config = dict(
    vocab_size=6955,
    grad_clip=2.0,
    seq_len=1024,
    doc_mask=True,
)
Below are experts of layer 3 (counted from 0) of a mixture-of-experts language model. Rows are named router (the router's row for the expert), gate (a neuron's input weights, with its number), up (a neuron's input weights, with its number), down (a neuron's output weights, with its number) and show model dimensions 64-127. Each number is 500 + 25 x the weight over its row's rms, rounded and kept within 0 to 999. Numbers have three digits each.
Before each expert's rows: "mostly gets" lists some tokens that are sent to it at least half of the time. This comes from a sample of Wikipedia text that the model never trained on.

# expert 5
mostly gets: " K", "ö", "š", "а", " Slov", "р"
router:503474477487505540501526484525475525501514475494494427537451459490472495474465476481483487485511494451518514489468471528499482524519471529496451519460494482470519528501503480491514490483467486
gate13:544472445476501511454479516458532506492468474502501470477494479504521518470491503503472498511494515467526505482513517486495447503501556455485488513452520483522429490530492455491475546530508522
up13:547546503506477501520491489454502493494524470446478490469520526487487484505460477499466480513486525515556519499513463541511525445491527507489503515496516510531483510516473516496457519473525484
down13:475508469517464500514535512494495467540478511501500528466485507536488498513519531500508488472525539463482517508511485518505505502501506537520470452519482491483516543463521513471499507518507520
gate14:490543454499494484480467498500497522477496538518497503496445491537499491519516492448474493488495491479468511508459521487474490502497481530495454514490530536515511558525489489485511510503521511
up14:554493549536538505571517495501505518528521486499533502466519497504479502499502495494549517472520458453500473511492436526543516530503518476497488515513484504471500441491485530487472502489494500
down14:498534525495483488508517491550493494486499477494516454495476531425450575464545462500500516486517502473508529490527444531520515497519553490495467447533496493522514519495453467513509515468507542
gate15:506483529528496483503489489517527514502499488472505468523467461477486526428498484545487487489540469492516532477509492505490482511525456519502496555463528441496479468535478479523447513482532499
up15:501530470525509506473523505484491523498463528529501540470531517519522469542495509483528506510490527512508493490537482477496500502501489531555540492535491476530511524467504544481477479492494481
down15:508501494505509528527485533552499560489501520490502542509493455480496532525541522477532519501503464488461482506500471482476504496508513515515503539453422497516473486542493498468509500514471513
gate16:499463522504494508468447496513502454489499481531483476499479515502505451492498510495445481488540444478490492498562525486521490526478515518492514452494543508509499518513528447488504500486535530
up16:491472481474505512477454486513505487483504497503501488513490487505490502487508475524499484466470447491485540491535487505513529508445456486504514485468510519441488534507483521431436498497511516
down16:482505523473461542487510514544447505503534481513492500498513488493493499487522477435496477511491509508505491541540515526508503503554482487487483489481520497475483539479506493514514473520511447
gate17:482509486521512508557464464509507510453474480491505549468478528496536482480513515553509485490468496499501458485499484488525492513461522511469483517505503470536535512527532486529546502509532524
up17:491497497470462502441515518509522485469477532538452482487531516502501509529487489469481485542448489523544531499528501518486516504500496506526505494516515494495473473493492495491493523499466489
down17:510492464506492519518548530473471508530516488526483464481483489477513508527495503489528486493502494517493486468475485527509475468495498511457530504502501495497555490518522474476484512515524535
gate18:540498470510490474453504534499509465509482533497534452503481512537503505453508500500537511498458475518533507496490548531505493474501488510504442485485534472494498494491484448519519522484522498
up18:467464474525490541510493548501509488499496517469524464514532499498489474507515439493463469535523516548478509474490483488486515476520519465465516508469462463518467528528468492527463472482490518
down18:487503486518519577511500465477472525489485490495520470521526511462520497464466532480501466500497467496529478476493491565507531482488448505485512531529496544497497518527475533518507467541509518
gate19:473445512516504516488475553482454465512445509469450537487484527485503488482505479550510564467471494494529489529467509486485509483529513469500462520496482512500520512488549503499542485496491463
up19:513498485495450436483470521501510480517516512542495477506511442480473516515501499458525478484531477519487508485527508532522466508481545485535584523544534474541527481483463473512466517465515507
down19:519530521496529518459491510512520497477496486492473506499480493520493516479499500515525467531499508527528477477525447488509490481445502491510506514530515484475545536538527482506510574527494518
gate20:550499531493483492516493518516465457543470447449555533507445505472495518528472496516507532530465481491486457491504461491476477472495514529482533498519507494509476511531486475509494494510468469
up20:498497542554480510466485495509502485513487504471517493503444532490515484503480489509487482507496493480496476537495473553510507511467564504489540520479481514545436480512504442513501474519465521
down20:493515490540535483499523513473524490523518521533456516503489519483519499529467481534512467548530464514468471490469533518491515485519452502502523494504499462497494518477512529481477488500498481
gate21:514479511504507459520483521552491527490473482524506500481475428507439496540494518522526436487505499511526505497486493523489455500540538495493446511521491451490527527518471485511521489472495497
up21:497435457477489443478469519524477533500493466540481462488475469489481488522518481526509429529495520487535459476464512514508445469485486453508475501485528458535519457482498522490495439481477482
down21:543493519559531504497540481560504486509519500535516513569550510460497505540483501533537493470435451504497503553536497512474518510523512511505522508498524500475513529497466506496532526483558447
gate22:495518504446514534472512557493477485532518478508479463506508474506489486510542500501449524538488514449516499513527530501468482527527473523436492463453514507534523495481488536498500496551525521
up22:532509507514471470553532496474507479461487497429504538471488513490499481516474523524546509494515492546443519500510462501536482490489553452517464476511496464479483489479554496514510460470504524
down22:517508457457483499428502505475489506505515473543482493484488483475507525511544483510535534532509515494567518467496513486466537502542502534499494533478501547489538471482452489476518512514493499
gate23:522499502483470510493487444479494541515488473518513514534498487474473490512478503491553473567508536475500443503479490498511496467505502541505468558504542475467516475469504500546503495502501491
up23:514529473442510515489511516543537467499498515526491446500553487513500500462458478533513493514453498500486475511473474560494517540508465525511469475461501530498476475519467535484470502467450476
down23:554512489478468476505456452541518511450492516511446453495483460517471494474502502493485498505517548492508496514560474507502469453505532520485497524491458473529537506543507515510516510538477471
gate24:539484514503524483509517504511474490509511471492518497494458511472509500484492499489482457512469511510509489493460475486499511504477515478460461512481491445517508534538549518493548511489467461
up24:511444529492515486489512524520454537495531505511500481523544493519462533515507529502480514521490439494540481519515529495539508486513483543497472491454517478473447468514506524473509461487482511
down24:462461518457538483534525514509468488516502540501463500488512498492493518454499475517501516485520526510531508522472498505509499465463520476511491532513503473483502516471533514503497515456506485
gate25:503531519515521522511493525475459519521514472498455473541543480497512525511514528518503467516474522492507518517520506494503497520465482490512444527481486522508542530520493498522557495490474513
up25:474501452522481506500521500519492524563503553560489511519459509507506518519522545510472523529507513505520474510508506474528467570509481513507506500497480473495499502444468493522510518524473487
down25:522484470508495499504501503506482493512519496505490485482534544516445504488507508534494523495504513507507510490527562437529504517532491501483499481552507422461553489502492510488507523496491482
gate26:485477466489461499552467489480513533530541489485493528485491466510506513479459522505525489519536500498504494484495432488494498466482518498538497493461492475468485519484521484511542514488488504
up26:519517461486465477559488525497526509538460480526472496483452466481520496446483488486483520498480485504482515485516515508477526524495509540497493524499490539470528511524506512514537524467475470
down26:496482531507480459463549501508530527513533547537537514513504497509511505513504515510484499514478498506483520503485513490545519534483498526519509488520501468501488517486545526494544503498537499
gate27:490449484521481530482498531520521499433495534507500470506552457526482490519491513505466488503548543461504505515523471537492467491466489474514554493495500494484481514493498467472483498514538492
up27:520537483485452508522504485514498532519511509480480501494491529487507481506507547480531507506500501500541534519495496486516539475480490518480461535564486469566484503482514512522503555488453526
down27:534461499506500483487525469469474503485509450522487473481506445506474515509480531506484508488474466486512490480489480495521508498519513534498528513519484483516471493514524524486469537471512474
gate28:492469533480501567497479463507513506502536511516505478558505515537484456476528505491480505519518497482498489496486497509509476543524491477532546487505500524512526462517506552523506535513513551
up28:508494515548487478477523547496534471506465513474483524475523536466526480476498516521475527483483478547445511480542484509524505519523501507464463502538454517529515519514499536507550507457473476
down28:502525479484518527498519495437504468536496487493477497535481478488495510472496497535493559507480516517542491490545514537492528501519497525538459550532536493473495470484455487484511476478523457
gate29:521472532469512499508537498486551473531484531509513514464467498479490480526499530501489519465498494469482451492462470552487443499498515488516460509464474500482483492491506482491521484579515529
up29:498474477431523499544519502507491487522510484529504489478523496505499505504519495520503499481509483471486486474518512550496438474491432491489501486478558480461524514503528550492501426505517503
down29:477495529548522512442485552515506520526501506482484528499491487496540544480550509474480470521492527521516494535493527465488516542513468479475531543465544517468476473518484503469502477503528515
gate30:517435542493500493486496542506483494501546524499527511497492457516523544491491507489494476530527479550463475530457546515497524505531494483545439510465517500482522464516535487469489508489493522
up30:498514489441513498487463476509454462504555497503506486480480513504543551511485515500489488522502510469504471524503480547498503498501471483455476502476543486440512498513479465497443492508491497
down30:499510533502565493434474520498544511472501500518472502476511510469487480487501481499465476522499469519518453534489515500470529449469523522516511469530528500515503485452527491448502458492493462
gate31:491481512514500503531492543485520491455442505502458531485477500507501515493482507480508495545526471525477467531507480531501490472503484487507528463516459477509487535432518455542509467499464519
up31:544511509503496518475490472509453491504504531500512516531546537504496494521464509448465493456494472473502512529499498501480468488495520461470442465523524529494460496523534508500494503480467470
down31:496507487534461464453467495485504528527530504475501508528491483520549473535464497547489441531515474507483476466482485513498492483541505502482479506481500515478490491529495491487495502521482506
gate32:463501479526511458495492480512513473497483475510473504464511522475545475467522469496538565533480475541524493482538473502502436487497494516485443474494515498478497511474479505495520495513485534
up32:531498521468515515491497486507527554525532551499518487497572469505489520564520521527488507468514520462486514501499533448512541519478450483495530476462486516498515491534533529531481512529523498
down32:495506525510475462517468506447493510503528498521516502524520518496479489520485451496475515484557516467531547536525478456528455515541549527515532484464498527523467536525519493552479469530502500
gate33:491519498513470495501523476517517515516493517504520498545425486492496499528497473490514500536471508474501489544484513513504548501517507460472479458566498523493499475467526480478515494513482517
up33:485504510447529527483521532483476497462503470485484463485527529474467542484490525505465471529517453498455504480485457500452477502490539538476508515463488471499481534523486496470501534464553468
down33:475479513482541505477498480506522486473555513499529486507478491488494486512468486484487505509515506501506535487489461517492488461492458511461500482522486495525487575509509475463487533525521506
gate34:552443494490525547483471471456501488471528517440478495491541495536482512515533493511467512516493477509499559486518492545493486507517487528505445483451473516468501482544474506500477483492484503
up34:507490493456503529475483469516530487476475485530506531505505535472509470479467517462495522500463501512494530480433545524488521511521508517447506510469493509541512493499499510477479537537486487
down34:529522507480514514466525473479472512517505458528495492513546480507485463490545502505512519483487452525459513514492468528474485489478507514516505446516484514475511540527561548533521514517468479

# expert 15
mostly gets: " there", " There", "è", " France", "ét", "é"
router:483512485501516501536492476511481523524503467489515457484460468485483521492491504474499494495521534501503510449468478499486538526513486495506500579552485492483502513515459486519500516488471489
gate13:475487490575503469516481558501533533493499495514476500501488542524554482480538486508534487496499516450538512486465473481488478516526492509513504500473492548468497482495538493489514507473495537
up13:487464501516477507474499510454517504508523473453492517494504501524469498497514513507513487532470481516507573527478484477528498484510494508482467494486535452518496552540487540516458474480498561
down13:528458547514497483572494541517510491490465481494490528522483552489500535480510493552495471502517505464493487515460542518472482504510549549511512510536511495499470500450499490518486510527511513
gate14:544497521479530490484478487552494497541496524510540445502480492522505533551499520484496506525480491490493492500536472508485466496547516517508480547512474502491497458486503471501478489464577463
up14:483517482521494477473478503436530482491415510482476497498492499507526501498510515505512516521474442518521487510476506498544523489490517523512484472423499502496503480501470520495525527505455464
down14:500480473480475524488524511493512485506526480536491517548480465477484473486494473443510485536514519500496464473514509512472517507503476529505464499570507509510501507520488503495511493539485496
gate15:513452546480553466516517515507520513500480515482522463486486503497494574511484510495482438484481507482513531479467504553486518517509517457492513524468523488461475512460494512493481551487499506
up15:512542503504478491479473523497488491518486505524507490500543495483497498509504514477561536484497483511502501495545535493514503525483466531475521516501501494480529548532508452474541490523487451
down15:546513493543472479491533504541475503476488498498551499487482466501482472494533495500501474519505491494523521502546500527509546533477473507502496515502574533530456484503496519464504452491533508
gate16:536490494498514516511517469516461485543528496527522542488479487484533442517494511442497501486484490505492496437531535513450481481533527479498494501513512491521435501467506482487496492515500455
up16:506505485484529537488506515497557477538498460552460500437523500505495512464478506514483529505490478491532526516502507506515528509487477508478521482454498492519521454508457517489491522476492516
down16:426522462467536445479450456521474533469485490520485489498493567520541551479482478473519537503470471527495537518503486513505516495515462537499509503492524453534466527474489505487472506513504518
gate17:520476501513528506508476529467524526450490499530539495475494515473492482513503483487468467455502530505519524527524482486497483484477507459496501498501496520526522496466485543473514499460537506
up17:507473473535511478477478523525490499476487464472540503550497501515488498487490453514481476500509487497488464502478493506527501547516471490495542536530469479537510495530492484482474498509492495
down17:536502505481487518487512461476483475499524478560484521474487472501486486493507476477529496482512453502484510473481481490524551496505519472462472519513499548467510534468508505505510493471499499
gate18:468516493520480471472498492515500545480528545500490501482442511546517465476489477538544501551543515507510523529512522512502498563515476544494499475523519533467496515471495540504534499511469498
up18:533529469498468452542498484496511533489475511504518511518532515491497530559498485476516535524516517565540554499502524490508463511453530475510514540488493455521471453482511471521506509480488480
down18:485463510490524451528467503509484500488468465513517510499497514534518535508514509452473532449497506439515483503511551488493498498486479499498492490507481513511506513477530463505506502482557462
gate19:510534536510504502531544504453486501532501444538446467439486474523492514442486460552522502484472490493451509489471527527494484527506497482474490524511447489516498508508528468509560520524494514
up19:497495511519481487588522497483496512537482451496475498454496463530479498485477475541507482516495481505468514521494507509523521504538475489476474502509474490506533460475485459489554555513540533
down19:471536525487461548486465522456480513506536513507549545514534544548528480467469505488466520538466476474480538520508524507513468514484508486522525521527489547537483438486501532501504504522500526
gate20:481484521477490481502576503501525489519441526522482512526480481496545521504499468494493481509538511469522519482510470525479492539506478454455522554534462503517492538522498502469484507493527487
up20:495495469509508470536503481533488552467522492453497488527517454482485497543545529502521484471465491513452477533510536462492483485517465492510525466472523534538459496481512463557508474479455496
down20:482497488505491514511493498533490508512497473550493506475467487493519481518511487480464495474472473500469476478474486487496507476534554491474533523499502520512467475527483456486463544483482509
gate21:465479501516505479488505481457510530467460496530491540467495515526488518472509514472496544500502479504512518519489521532554493504487520495470491473516522489500488500490527519499507461595527546
up21:542507537530492464473477507492483505538462489497491531528504470485440499529487505484518526461470481528504538492521493471493531526516542540560535458521507507518511488546488536493530475533532478
down21:450485502525466491463474481528477516449467505490500499533502511482472509500517496471462511476496547473468524519466509490504460495492468464505477528508513554483490535492543509476511493483491490
gate22:466488481520544492495470509488485507506473515444531533536511500494491492478529531485473469480507477532487582491500478500504481481473542563539530470497470499537515421499521496505471512523533539
up22:484526496472480519457486478554488482480502463524467511486502518520534521505503507503491506513522511518467509509485508480515529484538499489472514551538526463508518527460494498512536510518497485
down22:519549492462466476515477465493468511511477532468474526515500493489535490525499487526509530462517513475509505517527483516515488517472536500506491494506529525483497524505518490527494516489524529
gate23:453549504516522487500482506484504499468454526501501498492467472497500529523511526522489497453506505508499507480489517518476526526496494491483491488528440532516512502530525505473474485478502552
up23:493501460489475478492520518516470534440495457472477489486510505513471473511520494497491482510493465419447488505527523541520515503488481497518481476524484485547489482469529512499536470496511507
down23:502467497511534510533483515470472528503489527510458498505501505529556512530535454503500497484537505483478554491510480499486440494520533502488479478524481397486519541513500496483476499552464484
gate24:446530517470518510481515477431449494486477500451515495467489520461507457502519507494536520529491485492509515517490505460554476503465545489529516501528527518537502533484529480525460480507505454
up24:489441490468511521500532489501495511452500512528459483506528499496536499530477528473480518501534508451466477487441482478547514532522516556479483487500501515491481512522489487458471507490450525
down24:520526502482525501541520546497469518504543459457556515520523482518542504499470497506499482487481486521535519472549491458478470499531508514516462520460503501470493508470550538531523510522457486
gate25:495511481531518503499490483533513503479477510478519502525486510502437492506502462482500511498509537496518509509491482501498524509478522508487494526482482466500535480508558532534502526542539484
up25:475492520494535486494507490497506524449523490546534509522501484482518472497521491458456502465503504493515490501492472563477516527521519542498497501496522466491438451484541445497525440496496500
down25:487481506477490509517507477503485499491533580467510512521500494484494484479518497558497532494506493490485484532587518515496503465461503509488520507520479483466479457489513443535496498475552485
gate26:491497458490513485549504497495475478510474496489501489487532551567471446577494470490471504502475534538483520506524498465496490517525481531489512467528505475488502517506530470517484523523519466
up26:472519476479531497542452493527515448520491489483512469518489498527504477504526448527488465462502556506537492485515505487472482498495564475491520512523531538514526483525532478497487498506495473
down26:498458455523493457501477482514497478528469493528529514448555487494543469529480500510488503507441534496472477514503481501500499487465475485515470468483508503481531488521510511523520512532488524
gate27:502492507476512487491473524506484481477477512512530497470529462534541519498514493516460513524490531506503458515527521491513473463490535535512480524504517487476500491468475451504528502515467517
up27:527484488528500516541548448498484556498531501514496507522479473483480484505511511468503469501469464468536495486518468515521500535455486455459509514545508489499471501505483524503507505548497455
down27:465501461456465511529483496490523533533503500514535511501499509509463499501533545514504488498494471506515525504504466516430500505506530498458529522476491505493513456524479463486474514489525495
gate28:538503513518531494490503515522468495540465517494582543484520506525519495495450509504521504472514470543494475487484520519478489508477492498527535539494512483542492493505548470492502469508452525
up28:516484468507454499507501532482471526451521497485468470526527493447517492479516523492466485535502511493482479530496480481489497533503488549481456490507451494491528475524459557535494494483509491
down28:516490474541463537498475500517440513459505503531513504470505488539508518536503465517501490501491504521541535493549485523473466512491532478551476509486479506478569513481535535489502537505500442
gate29:531505535540514495496484490530538494453486497493507503469472479453508493481461500493552533471492525486515518511531494515523520536490520504482519508493534494476533531502469506527506480479482518
up29:500495491470497516535473455513480537513507509491488509517506529434449542498491477502503497485489481510466559471488495510474538509505492522524529499468524499485549505515473507495471480505478539
down29:530481536532513540517487501467487495492503514511519487463479474516522493512510504488499477505476518510480487523524478514507494506492446529492472498500516482514526447500521513476499512490530536
gate30:495480479510538475488488498507512485451472515486502494461517468511462531453532477465496503510445474489466490485536511512528533497536508554505495526467491479523422482501468533497544527463529487
up30:471473491540498439529532489530470505472517525497462486492530468497515524478539509513540528470456502510533474491493509467471481482523452476515491513500533553485539496499510498516523485469535509
down30:466519514508549458494546479495476484489514538459502498459475494495484498475531497458539471521500501505480534511520504500496448498483444531512496518484509488493508513500520473530532468472500490
gate31:529475546470541486540535475488520551511487448499500509505533465530483478460479450515497537485463462499517492507544463488494449500482497487523524513489476497491478522471545499512488497483501503
up31:486482522509461519502501505456470526510474514526481521478571489504501519526469500494451468488472473483537469490457513505523497485488504516522510512459510485502466478504495454499463531509493505
down31:501492520458497494483467496445514529522496479439510517540464483462473509464521506492492487526519497507500500525518494476456535460476486469514440482510539459463484494478513479504557512520486499
gate32:494499493478516487497480515465468462481476531520514529546513495539569497518486471483512464540481485540498473457530515519476477524507515523494468503540518506482501475472470478480523482475537543
up32:456498472536532506512450486545496512501490508521469495499475522469495490500508488510516520490473495551524502575485548523493510496490512464508539484500503522533488540475504529491507464544516454
down32:517488504524527535513482524506489499453465527484532466445438536490487478529530505489518459524524504509522499548507475533535475520499511500477539478492498461514485498509489499487517523526513492
gate33:452497506483510484458537538458528507520531504499463534496498536520506480526497492470452472504521551486518550506495537506511512440477464505516501511522507488554456484441520507522486500553521502
up33:421521555532503511464501513476514509472501497468473525484514538497533509505489505486497475534503516502515501496493493526526511442534455534527535518535515492534480468434515496512495515518525525
down33:504496489486495523492502510515491522470493492483488521496485522459503465508509456507456513478480518512504485464529516482497493524531517486476544511515451501514505523532509499551503537515500486
gate34:494459519493480512474494476544460496455520521474511495511509494493504502462509464498506468515473456494561522466529496486530467481495501516465510517480498505519483518490536481441478552507516496
up34:530514501500541533533536477486498483517495473538519496543489487472443494515487487524473494512501532491507534512516528509501566544502443507469486493521500515517490478507507443511521499477494522
down34:503556542527520497489523503468513497495505498497496505536479483486492480483506482516470525493493462507520468516487473472491485479450466532513538455536517504513463434518491483516519486583488484

# expert 4
mostly gets: " Bh", " Raj", " India", "ō", "aka", " Singh"
router:488490539475527547533515494496465470500515511489496515526485541492483463524471484499479513531537464528518520514530502523521473485491486499492498481508513523474527577466500531527498441511502513
gate13:507520489474462511500502533507458525534520549536518502459536506490500473485469530536491523529534494538517510493534479488501539521484512482477506501519520487486498510486505503505495451476484527
up13:530519510503519506474523518482524446495486477508509500504564540490487475496516476510444485489507506523510511525511500530476504492510503489513540497482520498547517486500474491509503468474496520
down13:514479526523461511453489530449483545482498502488470508495511482510445517513513558495483552539487511547493499476472481504462505529521514502505525507454498491515492522508510502548484462490508473
gate14:511500489529489510483511470502510514518512501527454494514506456491495454479531517531517524511502466486499477523516539487518516528502521504453480499562530481525476438507491492476536485470478519
up14:531506521492482522485459489508485509507495568535490439550543500538488503451519509540507556547510481498518527505482503521472515554491502513493465455493502470512497497511454512502518506446524537
down14:520490520514529463534499463480437457490520515463485482486554492502512477469514529491494489505474465499513521525475474536521488512526492519450478493522521485502553512512482529503487491498516510
gate15:527512504531523459529469477495506525517539476514514489512515539487459460488458498463526531522503475493504502515472503542481524536484495469489507489499508488513500480466477477506480448521461491
up15:515489541461523493485506481520489502515500524509498507523483535522440493505471506533497464552486514478495482533489519504545493495505507479509473518454495501481432488466492513462488469450457542
down15:515522501512529508558458510497512510487490514513502486505485496520477520520483514529477490477511488506485489491477466539461441524521481501539520513465530448499477528509518466508503519524472498
gate16:510525474486491488503511520495473488511541500467491510485459503521448514501456472486458492514528484486568514544489500489460479538545507513466480511470482508512529508522503503506513517534487501
up16:486486492512437517498478512470534556477479512509514479539524499524509487465521475493483496520450520525456481485503518514471506510446479507506495462494503502508512427478477490531517509505460467
down16:508502483486457527494495496477545500465552468521472465517489490518479548540490464487507488498525499509513518463499425498482479509491542516542481514533501502543495488493513502501473500480452511
gate17:494486483484507518565460440517467496532513495474515506536536538492470498507499473519483483517467482462452452443473544474540505506530531506541458514491473466513500516547506438516508492515470487
up17:486513515503524507494502495528461528527485489493493521505507487485494507487488480446514484489493493547479483481531488495533579516513514476484481510526486492521424488505513514552524545518509475
down17:507498501533521547511509482527469516518483488479482509507477429495489479489484515529472481510468480518483482514537478493496468510459499518436466492494522465485484551518456506517469536519491485
gate18:484530450517522513503504479532471482468507483470500562530478501536465512530508506563496477509513508527502499496519516451509551497519497520463493492492481470482483469480523477486481509483525470
up18:494511548491473509485496503430497520470492463492507517421506547468509480510443545500525479500500514475518512494515510488524441502515494468509501519460497505470530511500466511469500471524471468
down18:496472495529534508487508481483475518451449484506533452498501491483515526494440525531477549537484484503508501485537490501466503505511506511510472523477489526497552512468491472527499500482504540
gate19:490482489541505528499518509514519483457516483503474497572503465555524502500487489500503503521514483496508506492511499464496472541506517561522526481473538491489467463521469531511516529515509486
up19:479443508509487502516518511526500525473480488547482452520520505517503529483447493480486483537541548521477531505516482536494506499530492513543455505489463504483505480482523505495522495489479480
down19:485526505470454489488487466492553479497564523485498506528546479514470500479531484499485465518497475491489556521540491493501483508536513518495534492535490501508511469530525496512489517548499514
gate20:523528503523476520533534500550499499484493500505487523523501484478486477531507509499512501450483474494528489512510541485523516476485526522477562488520485535525524532513515522531481477491510481
up20:527519528535541524481487501523464480510458465524499480484501513525481495504501479539533506502479445496511510472509552497486515515490520535487470489475507547521552546509537507517506541504526495
down20:498545476493569508516487503494520497483477482513534503495510519488535460471515538484555510498482490516521454483466462483516469477457472495462486512504552454522529490463508513459511530503489493
gate21:513538543524504481496524507525499521495526496469478500512489536486502485538521538517480478505488514467534527514505520453542556510511520491524479522489486458506537525512483469473491482485497468
up21:509569473494510497518489481516472510475494521484478502515488463478496496511448505468516490468452540485487516502533509486481496547491527510484492538510476463546510492518422477542546498503506502
down21:514475552492523515503494532474498529515506489465495492478464491485512527514503478547513514504473488513520502537513462499474486539477515484519502512499495500447499559494516503528541497516460512
gate22:490520457544450499525477551464496528478495484490466476495513459487535506531492465488496487525485522522486546500491493505473502467527514484496518517452506496452531495535540497505550502514479532
up22:512492445527503516475490503467505486505523465505462487513508456509511489467542514501504500500509495553488559474480488482467497507544492502489525526458493510475529504478521448525530496525497485
down22:494500511497455487504484491507461528527538516485480476489490468505502480468485502518512497481505500502483496543500489477531505541517531510497556486521521507499463473506526510523448555522545487
gate23:496504517573471512523482488541517493503507495521489525553517512527506513453503506542517466513526489538481448478511530504507479509468504478431482494514457477505523507498525532485497565535481505
up23:552518483495492549511517480482506532484514507497518534484491449520520461542474454498507518511486537479516530515503538491470505523507545495507509510523537523498517516506484509488561474479512508
down23:501517503485482515482485519471485502453466499450523509499504507503477436510517522475456494512517513484545487562519503511518469496513510513518520494518487523478518529549518499526494451487523508
gate24:455474496517497500562514508517544532486494499501505506507452518495523494536533465488491538489501507498453518538515520496493519498535514532471489488542455473504526507484495497450495501511533470
up24:514502529478516519506501528502476529478552509481514485547460558445494546505456514540538484472537482534527460478461517500481552467480462500520499497512471531493482517487481504460486519461514472
down24:487504565528481566491486541472462498460523501523484509509523517507534503509464520497501489513539516478472488545510510480516485521500521502515514513506536515478480508474487508520488528492469549
gate25:526476542525498483533478508465495451528521481532495500500518514505472479506520528521490527468495507494538485521501476538516505523458486463496496495516529505454510551489488489506509521502511528
up25:516498525501492475513504474470490484460480552480547482534502497527518505497500514532543509507496498507505539497518525489505511526462481530499468555527526473531489527505497492533513506517476468
down25:491477510512429478508508533498517518515462543511474476499490483485527484501518479510443447460492506500494495536477505496513461510489544477508443505537514487457501522505479462517473483495546516
gate26:477511439480516557551494526502486555520526481525517476510486493514492462523473498516486469491521506523472491498482512493459521532538512492504504514472458527519501528461476435509536452510487512
up26:496471541521483507448536472493492529440534495478504473475451513481479525511505522504487525490427527493507489522502488495478551507488465512493465520514512494512519493485491541420543481480480506
down26:466523524507522474506528526495519514530511524535458497483510513523517566501505467502516498480507502497520528451552473540515479502514484507505536530553449507510516485500483533463531515448542486
gate27:507489465470494504534483492474501490494532475507483513495510483509540467505529511521501525467505522461470476489507487500476493566495509515532561523455468528511490513521511514480503501519485486
up27:472518476491476510457527491540479483474495514501504489499496510447469520549537508469499481465500520462478489502460465530473480499529499478479511494517481520495533482504496506468448469480535471
down27:504470516488519480505506512463536493520503483478482485547496558499533516475505473509538530488485515550484512511471498493516471467477543455490508462496538467436567490465574470463489516515492504
gate28:505501513514481523463518508477481497482513513475522512500495531468501505470503517524511537499559477506522504486470502490493505480478511472529459521502486564510511535494572526493502466509547491
up28:521507483493472499572496470560480492504508544525486500490474516512507495481508523439511533486513460522515529501513546437551466497513512516424533505545456472477536402510484521535542467514505470
down28:496506502491516521481505496526479517513488501553543534504532543493541536510494489496520514516461503486512514490532542497521494567528489517528504540492534469483546476545494469517550540471471489
gate29:478510481518480516501464459550507505468500477491499474508513564504482507491506495494545486525469493496532515532498447507519488550486501522456473513501495527506495505484500547489479501533478519
up29:459484521469520492484516530450502510521472538503492520500481514474461500477496501489527480517494520506463475488490507486487500463512506495542525474521507482447497531521516529490497471493546463
down29:473487532522488516488556510511487509512495535522515525451457495472487492463527489498499469490495552528530514515489459484495498501452457505500504485503510464537526524541479479496521492544488548
gate30:488466530459486497511466492511495499514462454457512477509482497490505464532559469484474524528483545498512474483482505498474519510511528514496472487523483526486467512500526536517487485490508481
up30:489498478571546533510546528472459524489474570481505516467520505496526498467491479500535480477490477504473492547534493473523481512532525493490532454499510496530452494514525476486492504510467529
down30:533500462496499515487505507510492506512521478507473469488510543482434502496502482493502492464463493533477503533493504502487542473511534494578493533513529481433509488531511476501489508464463463
gate31:519510463501500511535525496482485484468540516508498530521495508549559487481460475508491516468505501497514464476496517478506492490497444524487579467483534518526513488493474466505517478530521509
up31:520512512507480472467459481435511497506533495506504535503511482510511493465484495506499541479508526470499467461480533467540490485469526469542526524492497500497478543521522431491520488463487511
down31:502484509468481463522470496508487512530519483516459501540496521523486479498482514458475530525519499463510481521515496512468531474480473502519473522522481513509516458515490483506510463453471493
gate32:439461482509514500547479449515505499481457499510526495492462505471528497468528546540457522484523548464490499491458488488508486503460518506524517512491490457474469528457526492494496501552484480
up32:507494510464484520500497504482505473512506480473522484482463504475489506468482500520512507502491507470475481490441570535504463479489481535473488517547519443479515524502501549496518494499443503
down32:481489478488507452507527484487468494488516505445508510519529503477457499528486495487514502482450497510502500481527523513535549499548455493504527476520504470530542509531523489514451477525480479
gate33:478521486515535562499544500502425510467540524493468461493516512513530503509519461544485490491505506505514498496514479521544556517497512502516503518544493477505484458500515474522472529493471511
up33:482505561504452522492529521499526508489500509548507516466443533472478507487473470491513525514491480532510519496551493472545568518495479497484490444535519529496508495474489508487507530492508543
down33:487541513462530492517495497482448468470511509478509494486523529479495472521542468547499467513537503530520514485472486483521519507486520456522502528522511473528497486514548505516463501460525500
gate34:447502512438507499497486500473518459527544495489539519517475548517560488504533508539516523522509507492523524464521494484467471485513512472512465488507504518509519442513510488527520474537489461
up34:480517510524447535528494511500488504521512486481503519483510539514493457518500488480501505500498466526547449477488452493514520515517502487494464485516549532569484538516476489489484476507506482
down34:498497480492503535510497479498497488515524475477489481469513550506449515525472535527482521533532517480513472549490496493510462497513464447534509504498500502486483504522495468524520509457484491